Experts of a small language model: 31.2M parameters, 32 GeGLU neurons an expert.
Below are experts of layer 2 (counted from 0) of a mixture-of-experts language model. Rows are named router (the router's row for the expert), down (a neuron's output weights, with its number) and show model dimensions 0-127. Each number is 500 + 40 x the weight over its row's rms, rounded and kept within 0 to 999. Numbers have three digits each.
After each expert's rows: a language model's description of what the expert responds to. This comes from a sample of Wikipedia text that the model never trained on.

# expert 25
router:488603491389467452434533559497546504493573535520443540521457552479526565500529434509536478464496505584452537500543555423483486492569500550423488512494518535517578460510478520457498507533539549521515505547534463489545534536530537443512543484447556468460496447489566458572523521547495507551497503498478432466507459457492461514528503538477449481480517492532555476415511554436516500512492
down0:482489494515430529526447452490553453494563522408546531522575479466539531516487505549533518503565581456475503476480541489519477499481447472527503467481455532473482499497437500536558479425493533477495434531469465513589511520478469457524507483469556472529570523431469557457521529397504457476497536535555522516501529442539471428471520617484512544500446539490492519525511485502489533614459
down1:532466499594622507511502534558477519403520516561561499498483570510535476576477519419528572532477537478445481500505485531496460548455579495545502519486565483501560439534489465542548505492444511481489533504475517480435499476554499537562525572488473493580515472531496534545458494503510511536488464491524445453558503445442515547497506534465574442513442449490494503478544546518457561508497
down2:451577514490441530491494499505480533484466501483514449545483457554497458483538462486516491510497452596535566502487582483499454470567485465561471468533485526484405487501537478463495502509598522470492546517534495553536505519478448516472475489517522503451502483502487510572581517487525542519575524531466544529499578583480470543512478445562392516427545566455477440566470484495562552499485
down3:469492388495526580417480512501405539446529486531464485447525541494459520482449451510469504540534507420414536495541485487529450481460496540476530500446512555479465504468462542528472514515485478422485584511562513501356546501491467516515559535540532461468538519469527477501500552482490474487500476546537449476463517540513536524500470583457516549603532528500465497515529537528485480511475
Description: Table cell separators at line starts, table rule rows, and sentence-ending periods before a new sentence, plus the th-ank in thanked.

# expert 28
router:485481578445522508528542540554502437495551478515432547512463536462535534567585455511464519491466487548573482477539558461507462543595543609471517495534538520496506442441553536449494513457571514527532463471441469492476475508476529507505499565467570471457499481462533536505557488555454491517500447479466526574532500467436456512453543454534493513430555466521467500448562533474503484473508
down0:488409485481586527473487475555534523517507531451470505473523538537515464548429514502449514464595484486432485534476509539550457523516473496519446522494540506475528530521482566480467525471469558509487506531554437531580569547494524536472477496536561426520550486523543460502484548533513560576521612543578505528490540476507454465485510440534436491554534401517458512477469490518539479525454
down1:450487521540547456488438490487504522468531481500548511475546481493562481447459543511532501495488521490521519451517559592539506465481501528580507491517575455457534498568517506447588525489501416490475513531495568483520484522536475592521413424499504455571453449489483469452515490511516555458511465438469506469488522533507407473539448481500518523616539394499489511482496479437541483494522
down2:519470501456560529563453490461476481476472552518548455503519572525506518510490456471526462456474456530497605496513503475467474487499508479497501579526443546514483494561478509488465535545501523507503520560524456558518505477490486462559474448474449455484477515514474528494565522435461509520428503475525378527456480480463384547488467517508460485546456490578485489441499482472559629568454
down3:575495445479467539546496514502481496482560466515537546539558566519567575593516513431524508430488472470517492481474493483495509511552531496474513520439546495503551556520551575581477464463478441484437480470514510527423519485555533458542503523497521470586486488513546507558458576482460491509472456424561623508470552506508462505492484485549522491494456468482472492485409513505495512478433
Description: First pieces of split words, often prefixes like re, dis, und, trans, im, plus $ and comparative adjectives like more, small.

# expert 53
router:526523480496489462522513523489536434491497430513474524451529424429488571543495443488549426514519483506526510534489534486457505518662500601482501582515506484575587393502507520525541601506531515489508492517501514487515474513533560516469524503468576436547536469565539466552495455482506531539510506482515505513460484502547503515450498490511530526444478468552489541444536514443532506522522
down0:543463400479518495472512514511439518470451509535527463508461532482582547471508529468498570567519536403434457584525511501519543553534547562419449503550497491561529462516484558471520496455492475460444540514568517445502423478472573448492523502562454487467461500509516548501520505508473546485532519544554522520492419463481488434460492502471493482444490487539501423558532498479529550568482
down1:477534453515510478544511507511473526521477440472416477578543551437486507588445556501512465488466540422490508549556510497516446459508567460517515534502536479557551498476479458520503495541486475472462438523510461444466498455489475456550473522491456563489465429511570456493470489506417457490525407477519490483526535498538418442584500480529528498419479596484465472522501481468500595498490
down2:566457453493482557551507520527462521466529496553579488546505566535490505520498559507489505511515550459432477523466470506520422516499492531416523513521505506492549547533492552474563582575534551529505472462447497495513487597564555489499488522502510504491519500466379467475487460483520489561492488452495428473447514529481435489402518448509503493547423484502496480528519499631531509486514
down3:519501529481444502501497509571537517492439499429477394508446470547464517483462535491497510492512502466538458493534499558414504489496576510561557492449463577537478499422484589495504561477529531542521442511503489493524482554460493510549546502492540562532537532501513545562572513524523455505444416503451519442493552527527589456537559454490522482581487512487467538530409468509461526491491
Description: Inner pieces of names following a single capital letter, such as L-oug-heed, Gri-ff-ey, F-ight, plus scattered punctuation.

# expert 29
router:517537565425512514453533457530504535483563501467501512513462490489461518534611510488496515493486472505520521492488484452465505534582528494408450502465468529513541451524542566494463569502512503471571489479524482478510479430463575459500456500463538506500539439505595407569523476542516560526518528470491431503514463560502421486497482497516525492404488510582526509392477481472515524534450
down0:483503511477470554493405441482468517564515509481527459483494490505513534504531515485525552461429457513458534511472421565417502503477542487486472588471393442463482533478507500511473510529480512537492483446535501527550522476589590509563418544463477540455485486521444499542511476562481550445467451506423490499497487507497470507547514540420513519477454561585542486477460499452529488461427
down1:526450475472488490507502545595434576499463525469547523503573431483464515513514543524444495446498455450396423460400521498506547549497471544461503388519461518482467475508539529487524578500492493542475557550591518493463444526464537455439502464444508490514388517526520523490473467425483561513431494465467499532522474529508523505473453509528477513500504487542459485491480515519541485495522
down2:478467451464494468544545501501497468517447428539443525493539502468433504374518479521471582512525502536487503505527489490524511399426498489520512499467458502542525542469453499530529508500488532543502455438540455400520522574550538531452454429559495526568451448457549466512501517521473532479505494449520510599494518581517502496484489513465488605559501458544478481493454493455553465490520
down3:547527436570454487501533472443500451469518571495461519445469468505486513489389465511462482497498512528500475459479549499520475450403460573564525567514520470551461516484487536484495536538520521481465456507485483563507471544569509506487496482528471464603527469421485511517454499402517516484538477479553553495474507564528431548448504501523543557551589569446492539481499466502538523446526
Description: Final pieces of words and names, often foreign surnames or places, such as -ov, -ez, -abad, o-ath, g-ap.

# expert 21
router:475541503404504494470554558516520502488500510509494553488513525505474546486595460494530475492498545545513510443528529456503460540590478576549514551494477474462554488570529502500528561516572487485500464491442463468521522492459517470501492543417562501510472455569483508529510519497517499607486539485490494453522479465538509471456481483462504422327480493511515474414527536438491492534487
down0:501484579485483493437535498530525533479558466519530483557558440414583496467503553555532438535518477508542490444473511438503400460467431477462480510490499515474493507515499460551462434499521559573501495479498471440513431500504474534457480554556515532486483514531540551536523509533498433460471528453429479502494512513512509492526568513565429445581544463507488475414538420475469477555501
down1:445558456513543531427383572499467471539563453465494521562445501480430552501469524500498500505516491465561513465492469537535448548483431484520439482446505493488520518517567467478553509534467498487571547491525505530515503470551480451538577520525486510540563431533492403458468481450451501526528528479490566504537477532442531500513557568511508470463478453594536579472499470513516540507501
down2:452488466522573515487517533545526500503401438475500514486550531462505558582480551498515569512455541520494465481482519466450504551466431525503462476538537457512478481502476500492480571486458568543589522543470490511551475445518531484540556513477553557415506476541504505473504532447439512536564505462501445513408560529584485475524502557547550510530541505507480566519482621496506478517490
down3:429567444543506476504492413506511488552504463517544588499569479488541499453513550500498449483535557510534480469396547472458419518479489513567455508522571498448489590509536463453525487525535468519452447505429481494478472504541581445533508518549450444448525446504466475506493498459449490491564455481595534485485512497544526522477489509502511500525484582479558510495459570511508475552450
Description: Two-letter word-internal pieces inside foreign or rare names and Markdown table separator rows, e.g. Th|ur|ingia, Kh|in|alig, an, el.

# expert 24
router:551516545445556493449537459517480498476471525565468551438462468475517496525535437465517510452484507570536534493496493428481474499564479516446527521450506502550618501421508499473492524524529483593475474537461530437550457531482545506507542518501531511465595449471550492533538467565530562553465555442470445531552501492509475578452511493458494503447488479495509533441564509464592480500505
down0:496576448491538414541517527458448468470472532516524447496470461601449548488433501460432513508434524505532493451486508423477462518543499499505476537496539525494577519430423455545531549410448570501489490481425519512538493495564458522498475494493527483484463444521529623468507523466459542495522496526432535444522505499529501592445523512531447481520542477463462497505488492478523545502473
down1:514496503536554446433509456468495550497490502483522524497481465491530572478477486468433472584446501491491545475478510536497392486491521515536432488464549531476495512485515477543467588508558559512500473526529544477404384515511580493513506475530549464492433444462501491548537482354466477482431515498479511538513492416521535531516538463456496464491521517528533464492509511560442521536527
down2:544556512451577551501499514523447537426466562508474526539515568489506400553568483533459537517456503540560539523510479551586413467469486534555484530541425452525421528510433467536512543504461554568499535537489460512488494478516509518500492475460509539558484561490546547501412580521479517503523554495562493550571541470475506496523509470451490448500531438494542534488495546492480529492496
down3:444451476447489502578589456515443546488559468561570551545449555508448466560569492479484542427463543431464480558539492520526546541544421474489541541526518501516517449498495443475508517495489494510542468472493518468535443490489467481526553481508538545521504536520461485516542521504477433456530402430630502495491545511503496500456531470508507461562535556438486474541479519492508448489509
Description: Single capital letters beginning names or abbreviations (B, I, U.S.), plus region words like South, North, city, state.

# expert 41
router:496643492434516503449571502562554530496537499556433537500464456558482497511507503492568435456522499489476530449489518474488468516575484596447473549561448515549563474503455532520525541587494541500465546501494483457543465471539553508505498450468496440488448480527571507520562481513518520561531511450487436489509464465498477542490526515471537468436491554540491489419539536472499496552534
down1:521527498554429490533543505452534466476493527509590507394491496508470491474515455449569530497423493514440475521495533436555511514555549462486531532490507513408489580534501536444495471557449527521533476454470551464497505404601518506535576484520416490551506552578512554540536514457505500533503440483488498494538527498489519535483484500450452434465481493423484509518484554517554523533489
down2:535481473501535577546483489522461477508526540529560464547490486531432522516493485463507476474466420459535516494476508470554491607502408561502536484486482484499517581563444509435497504579459455488532504531468478438576551503568540523462591515527432478443476514505467524466582439533505519500515494537471490422485542437499469498503446443486442487532513518536528547507497556474470474503416
down3:401453485458422517447494486521542509449516532538486432526538545493470477556593430487521488429395496437457446467506478487373509572503458465510552467545466479503481515579540467517547508465476553497511481517521520533509504521510519521472482459452490441583526531477484535512544477457474487553509476537492507482505516419448573557533472494443502499534483506439514512443531477539514477527482
down4:522538442502600490456493595540512481522584451472446528545472473396487498415494462529502543542519538458425473494484527549478483453478505473489465426492548458487468476474558471500546445406471489458459443510484543480560505481472508547396538501543514498561536446478535475518557513500488482515522521507578465507490485560460509511483481567485505529445500553506467497559579506481511506463496
Description: Final digits of years and numbers after 199/200/201, plus blank lines and names in sports tables, such as 196-2, 201-5, St-utt-gart.

# expert 44
router:516595536477447512496543486506506494466578488504453495492513475476423507471525515469519465445487503564494526465459563429526470511549470553453476545496467534549507502552466581479520575506502468479531530490505491526559484455474503482562469529461526452517501511500591521543568452592531556600480556470467482487496506500430415525436544496498535566421495493554514507456575512446525492523493
down1:535533502443494508432383525486471495405434469487546507465476533501526529532550508554527493440486493547535509551460455517508467474480494424549530521416533543478505570483505470456464475524493513419527498470495503553457533442537526588503512526505474467481530522475495522479430487489475564566454408516525504539512494497480501455550512503516532462535576456556478536448480465484457517524381
down2:460508526563486510538515479555477460542477461443471516479485489467487518557517467511502486461572509501475465499429526498532578545482520465555536480514522506495556551384554522489518452507562462456481566484505481436468559478554457464493504470491443451537568583549477501516485416458505430485493505511506443466526555442496540521476563444527462515554548447525496510617443496465527479453512
down3:440541435454561553541508540498499527463524466406466475473544540525560496455436473560497535570581552518454571542486515424525495464453501469453537462515478545490523554528452528515520463454483454499463520526558428496462514494458453538529459435507522478463566479487549499445489508519486513572531564472495494534504494474499526560562473421493491553547553601496515515491478455502526544455507
down4:488407557476510470432520497492489483450490568568555460452485543537507476482566492461487485512479481519566486533473537439472460514487521533526559505510506549511495594530496483402549508476499549538455525568524532538538471498537563472546472480515527537532447545519506524493575460490457473527502546425557508544535543517528474465496548417445534498523538520526508463421463436434502545593521
Description: Single digits and small numbers in table cells, scores and year ranges, like 3, 0, 1–1, 2000–01.

# expert 4
router:517558537468508488500557497498482501472497563544461484445487503480526597591528481509500543447482520560480530535471531479508445502555544564479497519586487502540517426519520558490574540524529518553496491458433517486556507549458523526520483535523505501510483516485585473525537496468550529520503521498521494534534495515498415486566511424450551396448519476548521504381520567535549437490455
down0:411490458556428467518489472475567521504465520505498530563466495545517451578469588481472462505550482499416459513489482529529438486497567505552464572459475517446481417490486519548581468469501563533435437453474454475505518539541508494512474473461553459454524450550498502463468541525518482512525476520506470538442489440526489567511507568438533424541530494491469468543413500554491508509525
down1:545546435435570537539531556526519557565513502504535532582573529542521510496476595505499509472536470512498499522525551499506556498591515509500496499524568436510479449469476489500528526560523530500524540493507455500465484480538533484450556571484456449475527400549486463482513503476513582434570550543538450473526481518499483515493518529516502533431506483404470565581516495523566461456486
down2:508484549440536470506458503512496502483552568521536516487574509494523436469503438489519519490424530496527497497478511516525491468456555512519477514564463424579560507495519477486457534514503515518475478496484535406550512456490518530515510464573503544487519485438500466472503476381525461451429561465565471524553427468487418445592508448505497445508445529498502439529564506508522466567420
down3:493476501496585455553430541463515536508533558552493416562500503464591468447448511499505536596510524539490535523490478444449514536445497449564527436548428449497481564451499514471499580591541442472496477501518518449532516457460457493514524516566488515506614554513431543473445476516535483481457516440529436508518474469528472502469469521496443511546492500522492476482522521537494462498486
Description: Conjunctions, prepositions and adverbs opening a clause or phrase after commas or periods, such as after, but, which, later, there.

# expert 10
router:456582526461525444530561545448517504520549538569471524457485463524446484505519487457428520471534493521561548529431532487526513494611462534464476524470478584548542479537470539488502527519501508517447501475394503469559529509479476528522475574444537446505520496496572536439542544533466548481494544420551497489521510504460498538487473496453511495444529467584461532419564533532502541528509
down0:513442467474412509431569504471507517500530460555434539535534471532495510422404516524450487464512566559553512516591474483473546454553478490468478449504545513487511470541521505556531533501541501485505472494560534518530505418513505485564452524528435571499501473510530395537595469496465517433500493531433490545501533486501497554496522483559422523475522516501545491493513563558476525503562
down1:412592493468508529519571588462477425523516471519504546567537451479487526455541567525571494544485534535473494485475496437497500447545454520478527498473570509539490515487538477537496489476441477469494429546486482456522517489497448432480562511500517498505565471518504489439459568449480501542418509498556574548524471507524548471565497466535544484552567514542466458505542389462508505500483
down2:528554507432418508480524496441477458459509531503527437478501427476503451440548516465512509455383484544436528474476509524495519507586591616448446562483576553490510541504487560518566475573513469509504522487492518473501474489577507503572497467526491537506519573508467545542541456442474530507496513538506503527504469486481489497510508553468439509480487558582545518474527501463451471521537
down3:501545504588531509547531536528496466495485446496467530532468511488506528391465487455441573479563511439421546516471529530527469561495508465450526530536520461567539515516508495519477486464522487479497474540500430439520559573551507476471493536459465512415512554588510491417438432513478482506499537479476496473545541459484572543481399521537484518521526502538542471557491469519481524574439
Description: Month names and day numbers in dates, often in tables or infoboxes, plus time nouns like years, day, hour, period.

# expert 16
router:489534558457454444484541500580479491520503508577406473439464516545445510588515455553492454484470559558464526498473584495497534508583542597508458518565537550467516518536451510480502556479559504520556553504484556540566477520481495466535505517485536493464507457476527506460522523556462508565502490446462468490458463486467438543507563511473518452411490500589512474446537521488512492489494
down0:517480438522545414496547507446482511492567520539504511535503575520552471480565511429495516544527457467532443511519500509542510436498504526465515519502561462491490538470467459506650490411492502519564557531503552524466513438518445499507462494466490441505394490521540471484474524507510526515517510559504527500514500538516545429551430516500500541576557501519549553507491458448468465405516
down1:484390543458485453505515462533594487512498488582516492537466520432517499518469521539505572515552488498510537394482498471538500492452458502511486558519495495491529482523506495537511454455518545460419478526472375456460469428466504516503531504463498472464509585436430474459433488517503470478531566524474491488545515505441507510546534499477511572603525518535535471447445514505524450485451
down2:488450587511402540520509481412545480484464511520600523482452496547525492495474497559452461551508542561466558499517510570513378552475495494506494469583432520497529433515492533515458437481575525526540496548475491480503472498503547501501448554459538494576481523506524523503481470421487457516519477521544475532531514517471504537497540490382496480508527433526511514517412508447522513498502
down3:521468502515531476460431478572492520543497426462520538451490491584513546564572471526480480443437519510516618559521484467471555551523524495503416477499497551473495502531473484461463444480553500513559511498633552500450524540481470554534500552489516488540461490506553476463568491436470437513460486451526439518450488521560470477466562496440521491460510510467496468497519531526553537450495
Description: Single digits in years, percentages and table cells, plus middle or final word pieces such as erc, est, order, art.

# expert 39
router:572566538436477480505530556555556483483487480569436524453447478428508504523534480486523428458462484552515513479483496463427448529594456583405465534496485549526534501531514499494486571534473418529523461518534489552522505492467518486551484539460542466506486458469544499508530473582537556484544500518515470454481462534445446451483535522436562432467478511553514487484537547500539489518567
down0:512503525467492482468527578489515442487453508492514533496513404506534554548491534514506483514546407542496524507481470509482541507455493430498495531562500500504483499495531457570552526498529514492545454597470451465539561393497441552562505359504517537478490556471566542534474538553541511478501473518440523463533547485507541474531539515516480483532534519544474481602590476464497477522507
down1:508411421522477490523534572504467474494507491487596576479463500499437509609491454494497534571484555452526477524493537495490601454495466490547541478426445503572461444502463523529463506512505458477524519529524481456510459514552413479461560429509492537516450503508513537441468472510477487563453474456404486516506503563477573461467553498501496462483521567530514529491534494515482551466507
down2:483518430489477513464491470487456480467467548559496470452477456541505467547501456499457506541556517480469513545510493479456545490497554544589474503433412541454483415447485480458512434475497555489576510453493493433499464563539456480453493463506467565446515511437555447525464431503533462537481551501402509541447560513521475537498570486540467523524543543535540443516502527487545586508475
down3:560511492516446432493470554517498509546513571559442547519520528506549529522511460510509449535479482504512484479550428522453524435525559484495537646407523481511465529556550472488475464489496411511539503540467489515509442414509501554449520494529580465537511446485525510537456472540447486511510495557469533451491480455431510454514486498517523435585481447496468489503490487419544503466473
Description: Periods, dashes, commas and semicolons right after digits in percentages and measurements, plus en|roll and en|list word pieces.

# expert 54
router:524562530482452519498585522507557509466520495495458511452470516457501475580573440490447522480467579589508473449509484488476457501528514573520423601515542588553576477498504516493566573481508484526548469516450500481497515488497513488587489522466531497481510499500543505600568511531551545505485555487519476507520486483534459436492518521530497438465488416580475525475527565484483475529528
down0:498493476588522537501507610545494443517520469511488515581553519557528481523474476491526425430485474533477532453494511551493576489505499456477583515510509428445485503507535430508488535487479421472536473455491507364494495534580506504510441541511491532547457534510510458438531488507505534449506484483442519490551437481510484497489486560620474498540491489562445510444471497515521517472454
down1:539544525557557450523545476524514559494518470525569455497462482456484487498451510477584461540471483479516534446570547466493497526393491519457535449510518527409528534536507475516522586476507549497436582519486533438474436502487543487553519493502548476427479544436534460436519526570531484493504537457479486507453545459508494464516461488465540497584490480435582527495493461445439538535494
down2:494453550473472452446490562568471472406525518556514510525501491458510529496565436440559427486404478544515474492484533596545460536573521457480492485470515491411442481488577505480474552510537494543512537493498606513496508533468469581507455451501513459543532521498468457462537475435499468492536512476530476488465519487454559548485431462520504435499467480524465509500521560446500451451494
down3:461467487497542488464479523442427442555440517531443497531531561480486504492493516523504502594500475478535523550439536470534512457429463471392544498531462501525502458507554530505451479531520455445452547517452626403508532487521560563527505472479467460463476502552494511505479503418428469501444448476462479517479440504474510511544481488490415521513480452527471409526543504526478489496506
Description: Prepositions and clause connectors like of, to, that, which, who, what following a noun or verb, as in frontman of, invited to.

# expert 2
router:493588503455518519469572521460491485507485468489464529475419480511524557537524478461534462441505560489521502489458499443496483501610506616386481475534526551597570515483503525466476547480550536485562485503504486532580540441552532467473461504499500489501510443501565479466481543517545529496511457456570521502503467475510491468511464464465514453495527516542532516454519482384459482561497
down0:437518487553551508473507494479471486471496508502465505416448542385458522424543449474498523534516501483508477469465500541533466535494481572557432500466529549501492491456530421567554547485517548445492489567609495485487453532492497444489483552489425497433522508417483496428542497448508524478465541534477499539439472549507577496502543458482527473434523513471503455499465500565438485510550
down1:532455545448435490483513545539602515492599478560446456539519501478503447531527453428535487461501514458515444495503477515549467569511529437505553511482492454486525549483505500477475586504498541465497464528533525516514508494435522500462417504506498524533535527539515479512518451576480490456472569428472505480460492425604462452532536528488505472461568464480535491402547557560527523526525
down2:506488501417453554493468546554472536506510474472490480544567482576518561479436559488447525524539441460524500456489460525557582447575476570571475460496576520560471472557508543505398534481473563436488458463469499504471509442494511439502513498435515510464559464541505480519543503462559467436519514534512506496442531513537509533527467452518505458450486486522486473501452506500521566416454
down3:488497510441457489520509525510470443497600478502507477496432444516450505559448567526487521467478485518512519484460505503528547532511495485582514492509531533544472562483482478447435523543540524509502457494493386495502507490498506517503457518472541550490487455515430498522594469574491433465524481464507496450478496504429541452561542498560537544546622534563511382467458498474455495545469
Description: Blank lines and == or === markers around Wikipedia section headings, plus heading words like See also, Legacy, Awards, History.

# expert 42
router:491576567478493491510559554507485489482496474509510542510500480465503470522536477498488493407465506519550556564518522479460502597580475513414545486528441512546603485500505498464467555484440492521507500547456551469506517504544512486490447515438569480503566439396550524505563529497479536577499487491526481505468506543494502494510532459492540412422486515510531557424572445498482469517551
down0:436507557513540403532547493520452462450581459490466499502467536485519432467423502492475548470539516497506456521547537475487524608483475459543492488483550467467476541513512513504498533461472475504495560480500500480439552497521447491480532450430467527464496546480424625471487555509470548397490496541459497525418513414431550513520537475563461475483515529444478509533529490509518465505496
down1:617490475519571481531468476488521575459485510476476461544539527488509458435457428497517452503590484514488435504489491505458443492471499467522436537504480517455506482427515512501494521462480525469523553469526502455411510531510490524479482499542444472504509498486569615501487424555479456493559501503483481458579554426514537464555565532463480499424446500461424448529448519524541515511474
down2:520503520547559430535469563515526527408519457521465557504504451429545494522554483497473545537534452515519528510446515552564408566489568459481508516461486450547492476547557552524422576487468483463484437541479493444459524460444502504478518502533484551527499515524536571525484508458498504535584498457482493473465518591516455467445442487463528449492533440545434486535481447512514522556496
down3:498389472471468500477508478491459547588540492446436494501514462527529547499511541523471483485507503453436437452436431534455449599430554510473545522495531502520509464469462464495489477489510549494486509551522506508514494573493431468531555521462519427506520518496519492471520417454506560443451580510491470492500483488425543567473396500475510466591519502530534486521477516481509583539491
Description: Ordinal and cardinal number words like first, second, twenty-seventh, three, top, in sports rankings, seasons and album counts.

# expert 55
router:511568492458485522501576537525530447554447466524460561448423458452459546551512520444559449414527566539494508464522560386497499516602494535459449541478438525537571478439473530479456527551555468479522484486451453496527485511496540490515517522454526470497506470502568496490512512549514490544498517457521480475458464507473447485544485423447542504442475471499509534457497506420465438513488
down0:500446501537425472492423451534506520540552505502519519510529425559520434566542473514502537514429500529489555510578507553471547546460496482496474457516416478494505491511490475507563486487526454560536502493521526509437470430483492468471506452417517485587431514502492530526501539452467499471427477482539540472442447492462508479481561420500538602534527440551524474425534518486558456516537
down1:455427510491493497521469559505513528447514454517536519533533513475443494489491539533484511511534560502484458486559481495414471455391488501566419549461465545498478490509528516510429512572506538508444520461400467513541505472531444541517508492482396473514573467510457476497519494566540532508560460423505508537542521493538439523537523529480461538646499464515524539483484538507522536481531
down2:523618513522468491539522439419523492552514481483512485471465468502480511514540455583544491450504572530485488472490510525536436475603560560492532464488488468537490420517453473492528542432436517481506429512510490527474507589444519486520496480460589483552482466444508442486513505452491424488532555498486441516474509475494576533514452474485483471382466499533571464498513498537503476495511
down3:451468482494478468467494482519426510536467423481515479500546479538464543484520581510576447521483494582395551495474476579519529498481511481497575473482492448411451612496531521480539517500489424575433508510466502490488504476548462504514499492527498477546497512509490480455424454444489527503511494503519474473480526446494506517531432533547496543501622462548606502528528496521513543503542
Description: Words and markers inside wiki section headings, like == Education ==, Early life, Professional career, Website, and blank lines after titles.

# expert 27
router:484583547450482500484545528512486508535565559531438477441537452555478569516559504480569483455536542552527501485477506499501482531571490482484455515439480555526594544472484506495483567502515462535488547499400477507528484485571505496495539564417522495469525480446528508525574554523498553506541532507531477510480536461501453518482498532476553446451566472593542532419587479528457500520501
down0:532440536459451562586515400488480485503468442387499492532488542506502501469526483619489537507479459468510553542501478606479553467489483496496524516520541498495477537539547471473509509528423563539486573510483442514558560473526490575477514553553507519494516472480481506517503512442475444498500551482592511483419432526505507483523510444457492523489531467537539578489447485520514469538476
down1:470529468408527478489468541531512442483613548506496519491463539551508492460508471524505497477496477522426512545432525478536445499495425508505524456543540477466549484486464469517489543475471477551509410477500519609551506498540445527398510519425457433544476541565494512529510521450495494532597586491475470507493524550463469465522470543471518501559509558517490525498464424557546471506488
down2:524499499502479457516471534451460505555506455509496541528477495445518491479474471506541571527564517495516445554376538481510496642491493558438518563482554532598557464463553544505543494516489556463527541494536517427477502476535444512454517549616504500553496525506511477503445441519505506455480465506466521543557484506485513452540545547504530445500492489493498493433462458425499520488541
down3:432497515494469477556575451500464436456534404511512529519508457495473466469515516523525464468407475462535519533549566470472505470523486472498476478433541541496478516501507483477446515563464468474465534425510445478548467524487548453565497433551471527543459486517529472465485565510427532596560534480548496518504547553585578481490492529440488532478524437534504503507518444528573520529571
Description: Month names and "on/On" before dates, mostly in tables and lists of births and releases, e.g. March 13, 21 May 2024.

# expert 37
router:516584546388510476511530582503497527533530530495432521430436529478562486575511408502483441497521525486522529472508488434491513510553498608433505557495481498524563473468532509494524487564427547518535460421451475539568506486472520497448498542452506435522536491521537482491467521516483529538506566434511466511532472537500535459431506449528514488489515542542465514440566502475448472472498
down0:465429499514567529566506451501499545469506496498460450465494584447367474504446479452508527547476503456504485511496499517500505585539528538523488510505517466463507530413518475510504481477478532492460487520526491351445526504514504520499440471463614531485477455519478526526506425441532545499537463511509485440533511502472561444466565502523498507406509526436438478536532482522505508531488
down1:415470496528477550504521547515498495517506541484556531586502515497456489461518520458547483520503452493526428555522485479606536522514465487472443549566494497518535563392492517609523480510553525514502442555542530557538507511500453459480479569547476495485551518542488451429481451506483513377487479506559510438474489449503542477522480523576534575509467549505521515466508485483449473507472
down2:443528540513478550472423438566491476456485541499468505572492418480499488596494510564548521471492452452484555445510519482537545462499471563517492507588575440486505461515521499468516485552453523494455516503466514479501485490483531536494530517493518521543522457513489523489471583457449450491442473574496490502503518492490484430460497507461593479477564519511529487518550497498586381516400
down3:466483440468476486520524492500517522500543519521451529514489480542561501446409514542538516495506583517496484586495435521476498496493487469459497495499432511451600533464464487431503485396471419547535483529507480531501544433476468520515518484417513618427505515553519475542543480504497515523525491427576504493526549469516466489508496473530531465527507504470418495529479408538405491484462
Description: Line and paragraph breaks ending table rows, list items and sections, plus the piece wa in waived, waiting, wax.

# expert 38
router:497536506484489523466494459535476536486529513496386473493490437494513499485534474480451482442491543502534506505528538463478518543564488529489464507508486516525574466461541549497513525486462505489481490483437504497519498504517533525515555551423534425443543425483544454436541496571542569567533554480450464479560474479441380554469514519451461540402501456575541523429470527444506473503443
down0:487517552455457519494597465571564472506492477550546505468489566498486485582573523535500513486482559531483493553469524521483518419502500565494520439481479511481474456500531430481461474507475437537507475518504510462476542477519491535484517549472509475552538492468509446619532470505538504498551585541395518550495481491521521350502494506520493496499481477530519535503432459435431475465502
down1:627579515425524476562482486486546510486437566521560473496430513497472642483538487492536431490489521503456472470484477457491488534595488478518484472499568512453511502530526516564516552473483509542515495521495570538482495481517549479471474525531408496532530458503467510508572500503511495479456536551490503480507525419546523511570465538512501471430458553459559473493497572499509495444530
down2:494465470517546497453497474500397557497481450478517462501471435512462422491493493485548490503577537533470475457523586540487493572490526536540502515467467509539533434481491470530531517497541512478504525500525456478511510524419459464516491538446396486526475474539542457499447448437530518554510522465464565471545505543556517498440612481542471500450495530475509451589460438589497521438492
down3:540502422514494467520498488485468459523464510481505401518517463453483502435494577477593541482451508562544541522552418501513539520483468523525512479478511391505490513508422479486501472502487548499471455444495551498474447546529484539438480519499530467532513541477408505419508530481446476470506447550504471493583494421488459492451478540499466483437458472489533499540511551509497525583609
Description: Head nouns of noun phrases, often before of or in: area, Court, Council, building, reform, movement, basement.

# expert 61
router:497581514481500522423607525538573527551470481541425484396453532473501499507560461551507472455491544571506527452515546517418469555528490561517439535524496534590542455517483492456529574522498492506534493528455520509499489508533523437515501525477513460440511463504524478528541480506531542468538557415472535554549478507493456458493504496514501477463486523593521575423528540466507514535501
down0:444453493476399468466541500542462509478468517555478450505533495498462520513524552458498475552481498532507548490544450536470562496449440483515505480487557475481497552510452455468540460500513453448489455507483462485499513465514476472433477521469537512656537454465522482480576381517476487506506445527535525468520563551476486527530476521461468465511561471518491572504446418457456447574533
down1:506488492544577567469468488510508530476492544518505501557542526499478516411498470462515505543535513550479514525522510513493527460478527542508543375491511494475555495521550526516531418548556546430486490529459553547492463509440533486472540486497469476521476462597557485432518501507472502434393580493492441536489494510476545590449517483437549538539483572530475473468544544525546498443459
down2:511483436509488517518474493505430399497511551509564547537525524506545474495481562538542511520456483490589503449524492542567537447469465517503521465533517431492505483432468522496514575418492523471486501449490512510617448510527450517430503483541538535530504496509464462567565511482500457523515466490481495452513392532498520402514535542507439532443453484504512481460440458430552457528483
down3:481449506575467603533548502500528501489529475533491582482490504557507396533547501512498435520526547486449452520479484549475471485529472473471492521460521505430566532516461498543545490490483422555477501539512472640561542481454428497529486540541593553512500507458517527560504506505546518463494540510550557529509525495501501410483567542543541516440482509450508479477467467507501494444460
Description: Prepositions, articles and connectives such as of, the, that, which, whether, plus pieces like wat-ersh-ed and Fe-ature.